Below are experts of layer 6 (counted from 0) of a mixture-of-experts language model. Rows are named router (the router's row for the expert), up (a neuron's input weights, with its number) and show model dimensions 48-95. Each number is 500 + 50 x the weight over its row's rms, rounded and kept within 0 to 999. Numbers have three digits each.
After each expert's rows: "gets" lists some tokens that make up at least twice as much of what it gets as of all text; "comes after" lists some tokens at least twice as common just before its tokens as in all text. This comes from a sample of Wikipedia text that the model never trained on. Tokens count by the router's weight.

# expert 54
router:491451509557472422427492510538466551587490521523503434507516460607497567536547563508523545524435551554552390544489487446482603528427454501451476
up0:471496578470550519458529553542540584507555466548580441489537519478376449614474438578541583558414484438493366480538473612557557466525527493449423
up1:485440547546474469521614473441604522529501547528530508532380447560526556507533465496544445574496509485500465458473459566516450472578542548505471
up2:604443527379501535455521461467417363460468581532531415566553530472482421475583426398533452504457461507598597435405451499580635511434513530495468
up3:457478564534492514501484467477453517572489503415551504455478461559533518498427582479487504584512557465483462481528433608549478548571537475455461
up4:533508555506557432468466579547457501529452446479451520511492457489444513379499501568448493491503529530456521511575417504441450522513490505494523
up5:579489536479485546511558537412482432482471519533501538530537575511466553508530489625503515442529545536419535446524428538462472498449524385484490
up6:518496505479399375535524524434582508480504514545533478584518538498524591539456596511493495564479498552573501447643540582494471510523505473519488
gets: " |\n", "|", "\n", "|---|---|---|---", "|---|---|---|---|\n", "|---|---|---|\n"
comes after: " |\n", " ", "|", "|---|---|---|---", "%", ")"

# expert 16
router:528500482472627493522477448403527454503571406570421607468513510504474600518533478554535561386632538427424547428470516474498498468490541512511425
up0:604479516541466521517591445471523500554547595423418532418526544460578486519494517481516500439528530560487493489532494439473518559375524454560579
up1:570518546506492490521444494420518562495526517524482541440546549538487463489506472517528571485537489538556431461461531428492511485591475536530480
up2:522474528585542478514582593512545532534534450508473470525577491497387435435448584519529569458481474452490484509466476465529475511417554555472467
up3:525428525481540585491531522523504532547482520485545447478479536472540495497475465442484484480548478489397552452448503605436497604466490428470451
up4:454517508449448408632547555546460563517550511457503456469459535502426534520433514514527536526467419567468531515502457599501478510446563433567451
up5:484528483494450548508468492455487544526507517552497540467546477421520496462473433465449471465536542448469511449403453513590506549503506509541522
up6:469453587519393531442506495559492544523562552615470525492445482597474483493521489465494509504515525495513488519524477555570483618551483565474455
gets: "2", "1", "3", "4", "5", "0"
comes after: " ", "1", "2", " (", "'\n", "("

# expert 46
router:392551485478432546506487440462526489544483464521514482576522503497414452555511526473380474568469536445518439515528418466553578493538503487538446
up0:509481575525431345503515517512476494596384510559431556496500462505503465416484530384508568537463484447432538553521571569479552496491536515449500
up1:384492452492418547498516422476504517509440542464417501504462596530528598505515539466517481515464521478496526517509545547487578518499534553507508
up2:553470519534451541563489544612475555449453394478450473498515518503496454489512587529504452523537568439480490470583524515425441469464446553491447
up3:517569508513392512535495443545466510549493542598400566450430479504467495464542530501362528464525513545522598448503494463496562484459578550518458
up4:555499529495572482577427521506501502590541492513451456425583607447429526604500445532513535567557572482532532505419557509490551462517556513535487
up5:493461412605582499490474473474549450564556478486528423496510518555423445461497538394536486446498574539511434487499581544523503416540441539490391
up6:476526554386474482451464411554542501487462489607397491521469527415485523543584465462528491459437407544582443453584458495408464559526524484590546
gets: "ay", "9", "aw", "8", "ah", "7"
comes after: "1", "2", " H", "3", " Cl", " S"

# expert 52
router:454467521495490495585553398517555520536542553574502476544491437357446531469457541455454489463420539457517409486463484532440550492506558563541502
up0:472359440480479434485549519566579545526574537463539485450544586415448509485496537487483478498506450522441472455431477472421499540484516495567474
up1:464570461449506424526495484496459474484507521508570601535530423536451474429436539451482431472407488498527397514447492519460526575510508459573505
up2:551491528509538474455492479571388562552575480453535478529525433418512521445381476556472479576528515511495513496389475509466512554455570533476632
up3:477564483442537444483403451519559430456498521360449542440420502577431495554619443472404512532435478446509482464573574474496475557497481486571483
up4:395446488480394462584485427504474592440568573477524523602503451495520491440511489506512523465489475529622535513535561476554644484538486436451426
up5:467482537406433597426456535493555416449466492562499496486546457578598507429522497502467461388400583469448500526482493455490502456553522548544506
up6:429523474443482511410460411427447471511538414517615391456500435500506486508552489491538610491569579483458448449506526527582455507518501451425425
gets: "A", "B", "D", "C", "E", " D"
comes after: " (", " \"", ".\n\n", "\n\n", "==", "==="

# expert 18
router:534514459516445536505526581455510512567420477541517549554451447430457430520401494443470489487478459560486550477506467516562442497491465523546445
up0:466511525513495530427443490492548503547459487455638520485401475513540583473484477484513492498544615509498520531543499422513537527519461450380471
up1:561538433479540489400499485515519558568568364463472408484438455491540443491539462418430430482494446455539521463516477457553536468453553558535442
up2:632605496562494488553410569421514426512478346453475535449463538466510411484520503479417600468423471544458483509506546585471445468505458495474457
up3:547614443527477509579452559424430536509504551433507579495502549587496424533527483450505464494375443505424508447519479586506522557414480488452484
up4:431557438586486519473449506445484413566458515485583515568544473462448558390483514539494477445497458547537465538412465521460452443484470528603513
up5:587446391502461493502514521467454567489540542505505564425544427513439515517541499508475479369520432545506520536450534506426487505504578404443491
up6:475440446546513480570585531469555449543504557480510618555455481569506527521513498506486422515639514518556532437531559558506490517522513442537558
gets: "°", "′", " km", "4", "5", "0"
comes after: "°", "′", "4", "3", "2", "5"

# expert 34
router:516558449579418534569477379521520485542525457507507448505530486520500522436494539500492538586356491499519521498464481546432428486528568437486517
up0:542458426566419536557470523570405523577495454405543573440505534575505552428524513487494436453516469506494461508491508409599546506494537440483528
up1:539520490494470352481532494542478496538489350439535531521531532586483485559523524462484512440483496573425539463401471497514537516431594521574567
up2:549620537465495487520496500610493452542541415532478510486565494522500515496443504467510406362497546455454556607574496503496500443579571381505547
up3:511438459417506583533531455472440461497490434472548524582516447469462441459476506534505533458611453524537508491580485599437545509514492487479459
up4:486510443521470512464538492547390516469407500494480471545473460521458547574610470569479567390471456505511485475436468438470497452459477538494480
up5:551510551558421503522500474439459437537549570468488520502457434566455468452520546353502513465466450560524483557510523498414553402492522474475519
up6:497534487441478589515507460585509504567409508524518541427518516547454628458496542537439506495541500515519504515511366436553455443532561532490581
gets: "|", "ow", " ", " |\n", "==", "\n"
comes after: " |\n", "|", ";", "|---|---|---|---|---|---|\n", ".\n\n", " W"